Weights of a small mixture-of-experts language model, trained from scratch on English Wikipedia: 36.6M parameters, a softmax router.
Below are experts of layer 3 (counted from 0) of a mixture-of-experts language model. Rows are named router (the router's row for the expert) and show model dimensions 0-191. Each number is 128 + 24 x the weight over its row's rms, rounded and kept within 0 to 255.
After each expert's rows: "gets" lists some tokens that make up at least twice as much of what it gets as of all text. This comes from a sample of Wikipedia text that the model never trained on. Tokens count by the router's weight.

# expert 10
router [118 144 155 126 102 135 151 100 133 125 142 201  52 137 135 179  86 102 140 103 125 157 114 110 147 116 164 114 142  98 120 142 165 114 116 111 151 124 155 113 132 120 125 130 146 127 124 131  63 113 136 123 168 156 150 132 153 141 117 160 121 124 141 125 164 105 149 106 142 152 109 136 133 139 135 120 156 154  99 148 143 125 181  93 113 150 143 128 134 102 111 134 100 133  99 101  95 111 101 156 136  92 144 133 146 147  75 117 146 123 122 114 178  95 114 102 128 102 148 156 152 168 167 159 139 147 131 104  98 134 127 144 129 146 142  90  84 113  71 104 139 161 124  90 166 114 170 103 121 163 114  78 131 135 108 118  97 133 119 137  88 122 111 113 126 130 126  89 132 159 118 127 139 143 121 167 123 104 163  89  84 163 128 132 121 120 150 126 148 144 134 117]
gets: " (", "/", " for", "(", "+", " Me"

# expert 7
router [113 155 153 127 146 102  76 124 154 130 157 101  85 169 149 151 121 141 143 140 136 109 115 146 118 110 123 142 132  88 151 119 115 137 168 154 102 127 163  82 117 144 170 159 118 135 121 128 114 112 101 118 173 173 118 131 138 132 119 144 113  81 100 133 121 141 126  97 145 177 120 133 114 122 193 141 112  84 117 143 124 124 124 101 145 118 100 115  84 150  81  84 143 120 125 133  95 136 124 118 131 108 131 144 147  94 121 158 153 190 119 145 130 112 136  94 132 112 165 166 150 175 124 119  96 125 110 148  92 118 133 105 136 137 123 159 168 116 125 124  94 121 120 174 130 118 156  95 155 104 183 138 134  90 129 121 157 157  91 115 124 120 106 172 134 113  92 163 124 152 136 129 154 106 115 159  64 148 141 132 141 132  97  95 122 125 139 142 146 163 114 143]
gets: "-", ":", "=", " P", " J", " M"

# expert 28
router [112 131 116 114 123  83 161 119 152 102 142 130 163 149 130 119 125 113  84 103 109 105 139 123 152 167 148 159  93 115 155 146 160 135 130  85 112  96 162 108 143 133 163  74  84 147 108 139 117 108 126 106 159 147 138 103 141 117 165 140 130 113 157  99 112 117 123 118 117 137 115 135  98 139 104 139 133 103 111  93 144 138 101 170 177 145 128 112 128 156 141 129 183 105 130 160 136 113 163 132 123  93 131 131 151 110 118 104 136 147 160 102 124 149 129  97 116  94 127 143 111 126  80 139 126 135 119 119  84 123  92 107  84 156 164 102 124 110 160 185 172 118 111 156 127 126  96  89 116  85 128 114  89 124 124 138 144 160 169 146 176 111 106 142 127 106 141 148 141 140 166 116  98  87 134 156  89 140 101 156 127 187 139 147 145 110 105 140 122 158 103 141]
gets: "|", " |", ",", " for", " et", " Albums"

# expert 1
router [103 121  76 127 140 131 152 134 106 163 111 146 177 116 142 105 143  90 173 142 164 133 130 151 113 101 108 116 142  80 111 128 104 116 156  86 105 156  91 100 153 127 116  90 111 126 153 109 122 114 133 111 106 104  85 118  90 138 129 132 156 112 134 113 150 125 130  96 179 106 126 138 127 113 142 142 134 133 122 119 116 100 160 118 112 119 121 172 114 155 140  89 115 128 140  92 125 152 113 114 104 157 174 159 128 147 116 159 142  93  78 160 149 108 140 143 118 143 143 120 123 120 139 107 132 157 142 121  86 128 113 112  45 168 104 136 149 100 108 146 131 142 146 173 138  93  97 137 160 120 125 110  99 110 124 118 143 108 101 134 191  91 154 113 124 134 172  98 160 129 167 122 163 128 135 114 107 142 150 122 129  88  92 158  95 152 116 166 134 150 151 127]
gets: "s", "e", "er", "es", "t", "ers"

# expert 20
router [157 108 106 141 114  97 124 129 155 129  83 127 129 115 105 166 146 135 137 144 158 164 116  93 109  82 148  92 152 117 121 158  91 125 128 125  98 131 132 108 101 140 146 155  97 114 127 110 120  89 143  94 138 138 124 132 166 134  96 157 126 154 101  84 187 138 185 157 145 117 137 187 113 106 165 116 173 137 133 142 138 139 102 119 129 142 149 134 137  73 172 119 120 164 150 131 126 115 120 106  85 154 153 103 133 140 102  99 111 112 124 111 115 101  81 135  96 173 134 153 135  88 166 126 100 124 101 119 126  89 139 144 134 125 147 113 131  93 154 136 171 192 140 106 112  90 115 140 104 142 124  86 106 146 119 134 120 149 140 113 160 106  95 158 104  95 119 146  95 108 150 136 136 114 128 163 106 123 133 149 112 142 118 120 149 178  91 111 131 136 115 132]
gets: "i", "y", "th", "an", "z", "h"

# expert 36
router [122  98 141 141 131 134 152 128 145 131 115  81 125 130  91 141 149 151 149 136 142 152 133 143 147 123  96 147 133 167  86 106  92 141 122 105 135 107  73 138 172 112 115 110 150 126 159 125 117 119 132 162  94 119 122 153 118 131 114  97 118  77 150 162 126 168 118 119 123 123 114 126 160 118 105 144 149 139 158 133 113 125  97 127 147 112 112 105 134 154 142 112 113 130 111 133  63 112 119 108  90  57 106 162 132 163 134 170 141  96 139 145 144 158 146 136  91 120 134 120 152  82 133 147 143 116 111 133 117 122  91  94  96 141 123 106 159  82  96 129 130 145 135 106 157 104 114 122 111 103 122 125 113 123 127 183 107 122 138 108 108  95 162  98 139 169 135 145 104 128 143 101  94 150 141 138 161 106 153 129 119 129 128 210  95 150  92 164  67 112 144 107]
gets: "s", " years", " time", " them", " year", " season"

# expert 17
router [127 183 131 127  81  90 120 146 110 115 128 153 130 118 137 162 146 156 114 106  88  95 129 131 148 118 113 139 101 137 141 151 109  90 140 125 105 150 137 133 142 131 132  99 110 189 158 108 117 128 142  95 131  96 148 112 141 144 121 115 111 159 108 171  91 130 123 112 152  99 160 131 152 144 124 117 152 108 159  51 111 143  79 115 134 107 132 129 134 150 117 121 114 159 102  81 116 117  86 105 137  96 112  75 137 177 133 101 136 146 145 117 115  91 138 137 118 143 155 118 127 114 165 108 107 149 114 121 177 119 132 144 136 128  87 156 102 125 146 122 142 104 104 124 108 172 139 144 163 143 123 140 155 149 154 135 138 156 141  70 131 173 131 128 125  96  93 138 156  88 186 123 137 102 107 150 163  90 120 159 130 100 162 102 125  80 131 143 111 144 123 131]
gets: ";", " as", ");", " League", " United", " one"

# expert 0
router [119 105 148 137 119 144 131 113 141 187 130 135 142 124 126 106 123 134 149 136 149 152 158 162 137 116 130 106 114 128 108  97 110 114 177 133 108 135 140 110 178 102 111 148 151 170 120 102 138  99 148 152 120 152 132 114 147 115 137 119 134 119 148  80 118 139 141 152 133 144  83 123 121 141 119 148 121 133 137 106 109  97 100 120  87 138 139 114 138  66  83 151 138  92 126 169 112 118 125 143  92 176 109 128 122 131 141  82 123  98 137 112  45 143 154  88 115 100 114  67 151 124 137 137 145 129 141 139  85 113 102 160 124 136 143 123 150 115 119 115  92 112 154 111 142 104 115  77 114 142 116 127 136 132 152 167 140 157  74  99 138  94 127 167 129 127 125 101 126 125 107 141 111 175 135 135  78 147 151 136 135 121 159  77 132 148 155 125 185 131  79 131]
gets: ")", "\"", "),", "]", "}", " information"

# expert 11
router [142 129 139 133 124 175 134 176 116 109 109 113 106 147  77  98 101  81 133 119  92 125 142 117  84 146 139 145 146 100 138 148  97 129  99 155 130 149 148 140 144 156  93 141 155 140 144 129 134 157 122 133 100 112  94 144  92 142 148 149 106 128 137 117 159 102 152 171 141  76 168  90 113  86 133 144 152 106 145 155 132 109 135 104 105 108 122 106 118 108 116 127 102 156 143 157  94 168  82 123 158 108 146 128 119 149 131 126 145 121 141 118 151 114  59 127 125 139 104 172 131 113 181 156 141 146 113 123 154 125 101  81 130 128 130 103 150 142 106 116  79 145 114 116  92 140 135 177 111 192 119 113 153 118 116 103 135  72 126 134 136 175 123 158 120 102 143 146 147 157  96 109 152 124  89 135 143 128 110  84 133 139 145 135 127 119 155 108 123  92 144 104]
gets: " 1", " 0", " 2", " —", "3", "2"

# expert 5
router [148 132 181 138 104 128 133 133 144 110 115  84 162 152 161 100 119 116 102 123 132 134 142 126 157 152 100 115  98 168 158 128 113 144 159  96 137 103 132 139 139 102 153 133 102 171 144 169 115 158 124  94 117 176 117  82 119 162 163 117 157 107  73 116 148 135  85 155  86 154 170 112 161 155 107 117 130 164 120 144 129 132 104 134 156 157 115 155  88  90 128  76 156 122 132 100 140  79  80 142 129 122 125  96 165 122 142 108 120 102 106 108 143 154 121 103 107 108 132 101 148 105 136 127  90 115  80 102 129 112 135  99 145 135  98 131 152 126 145 159 179 128 178 125 145 138 118 118 176 104 139 109 171 142 123 142 111 155 147 123 130 139 132  98 111 100 108 165 113 126 155 129 120 143 140 135 139 158 124 143 115 112 135  99 147  98 105 135 114 171 159 137]
gets: ":", " The", "-", "e", "d", " United"

# expert 34
router [109  80 116 132 159 107 163 141 124 171  82 113  99 166 102 118 100 129 158 110 128 129 119 103  74 139 143 163 140  92 153  99 107 135 119 109  97 138 106 139 123 122 153 119 138 172 129 138 127 122  91  97 118 153 134 146 133 148 120 102 100  84  85 133 168  97 129  96 168 118 133  88 118 119 125 131 119  94 133 127 107 145 139 135 117 131 179  96 131 129 126 155  89 138 136 163 123 138 137 106  94 148 123 134 118 155 112 118 158 110 152 112 168 129 159 144 157 134 150 111 105 110 158 154 116 158 129 140 114 152 122 148 161 150 118 106 116 136 153 139  68 171 109 159 101 150 146 159 155 133  89 139 169 122  79  96 131 135 175 125 120 158 148 138 117  97 133 126 167 114 125 108 141 112 105 129  99 104 108 102 143  84 138 170  74  92 133 116 142 115  98  92]
gets: " 0", " 2", " 3", " 4", " 5", " 8"

# expert 16
router [145 135 138 133 126 183 103 198 139 126 120 146 120  96 129 133  76  92 103 115  85 136 161 121 130 152 148 141 111 128 152  99 128 139 110 132 119 124 161 138 139 187 100 160 133 165 123 144 154 173 115 134 132 144 104 168  86 103 179 103 113 150 114 110 153 167 135 164 131 124 138  99 128 115 128 109 111 113 135 134 114 119 113 134 143 124 136 118  90  92 137 126 108 116 136 107 120 167 136 185 163 112 130  99  92 149 132  95  88 151 136 116 111 125 120  97 166 140 133 130 114 133 143 123 162 131 143 133 156 104 125 136 162 138 137 103  96 108  95 148  88 113 104  99 140 135 160 131  94 141 166 119 125 138 125 129 142  83 112 146  99 159 143 171 185 136 119 146 142 127 152  89  94  91  82 123 135 134 124 116 130 109 126 150 138 130 153  82 107 127 141  55]
gets: " |", ";", " for", ".", " =", "=="

# expert 27
router [ 87 139 144 123 127 117 168 145 151 128 133 119 171  64 105 130 109 130 141 146 149 126 110 140 146 115 148 110 132  97  86 149 108 107 200 138 161 147 147 119 156 116 106  89 129 127 156 130  94  90 104 139  98 130  88 147 102  91 141 119 158 136 178  83 102 119 142 171 116 128 132 157  99  72 163 130 147 132 151 128 108 147 112  89 153 197 114 109 153  96 128 100 117 149 144  84  94 174 111 165 116 121 141 156  87 107 127 105 141 135 126 110 122 107 142 127 147  95 147 124 142 149 117  91 102 115 110 154 141 136 144  95 130 122 119 118 108 138 120 150 171 153 135 131 130 129  93 137 105 122 126 156 155 159 134 121 124  85 144 143 123 137 125 138 145 101  89 133 142 160 118 111 141 137 139 145  91  73 117 168 142 111 132 114  96 126 113 160 147 102 137 100]
gets: "a", " be", "o", " been", "ta", "ha"

# expert 25
router [ 80 136 155 113 102 123 110  78 131 118 100 152 145 143 128 171 117 138 164  98 150 160 125 171 148 119 147 166 132 139 122 132 101 130 123 130 128  80 102 125 120 121 172 130  97 138 133 144 120 144  89 145 127 131 128  79 173 106 160 109 130 125 139 139 142  97 176 116 128 137 135 152 122 171 126 158  83 183 163 142 162  84 135 149 155 147 107 112 158 148 125 128 147  84 165 162  77 105 129  98 158 119 145 112 112 160 141 100 134 140 142 155 106  89 136 112 167 116 101 146 134 175 110 115  95  99 121 114 133 140 116 176  86 128 107 103 137 143 150  88 118  97 139 115  86 149 113  91 141 103 149 170 142 127  92  84 141 153  96 121 110 109 142 126  97 134 155 121 148 129 151 149 108 136  97 138 137 103 114 134 147  97 115  94 119  98 121 131 134 111 129 115]
gets: "\n", " (", " \"", "==", "===", " '"

# expert 9
router [157 144 129 108 140 116  98 116 138 131 149  92 146 131 127  93 128 115 155 124 145 111 133 152  94 128 100 140 130 155 123  99 132 148 119 142 133 129  82 155  95 132 145  90  92 121 147 104 132 122 129 149 117  69  78  78 123 137  89 135 126 122 150 154  92 130 150 122 129 137 147 156  98 152 145 140 141 136 146  67 127 140 153 108 114  87  73 131 104 147 170 118 152 162 123 134 136 100 123 115 142 105 132 162  76  82 147 145 136 119 127 170 133 111 111 135  98 128 178 141 106 134 126 107 118 150  98 178 156 137  89 164 128 144 117 174 171 139 149 113 121 156 144 161 122 157 156 145 154 121  78 139 141 144 138 172 119 133 150 115 153 137 164 122 126 164 122 112 101 126 116 116 166 124 139 143 198 149  84 117 145  89 142 136  96 115 116 161 125 137 111 120]
gets: " was", " is", " were", " are", " John", " States"

# expert 22
router [143  77 110 127  97 156 145 147 125 110 133 155 102 132 122 144 111 153 113 106 129 114 108 126 130  86 124 157 128 144  96 126 135 107 152 120 130 131 112  80 115 129 123 103 108 150 151 117 143 138 178 161 131 173  90 151 143 116 149  97 102 156 107 133 122 128 135 137 149 165 174 154 109 150 129 114 131 114 108 148 114 111 162 127 115 105  87  92 134  76 126  60 138 152 140 113  97 122 174 123 147 159 117 148 109 166 108 119  90 100 159 114 145 141  80 111 163 107 157 104 120 140 118 117  98 150 125 118 156 121 108 139 116 152 120 151 111 103 129 115 139  74  89 155 109 144 107 128 127 113 127 183 114 148 147 136 110 116  94  80 150 163 126 134 138 165 156 144 112 130 131 162 126 110 126 175 174 132 172 175 139 131 128 150 182 104 137 142 114 151 152 166]
gets: " |", ";", " ==", "==", "===", " ==="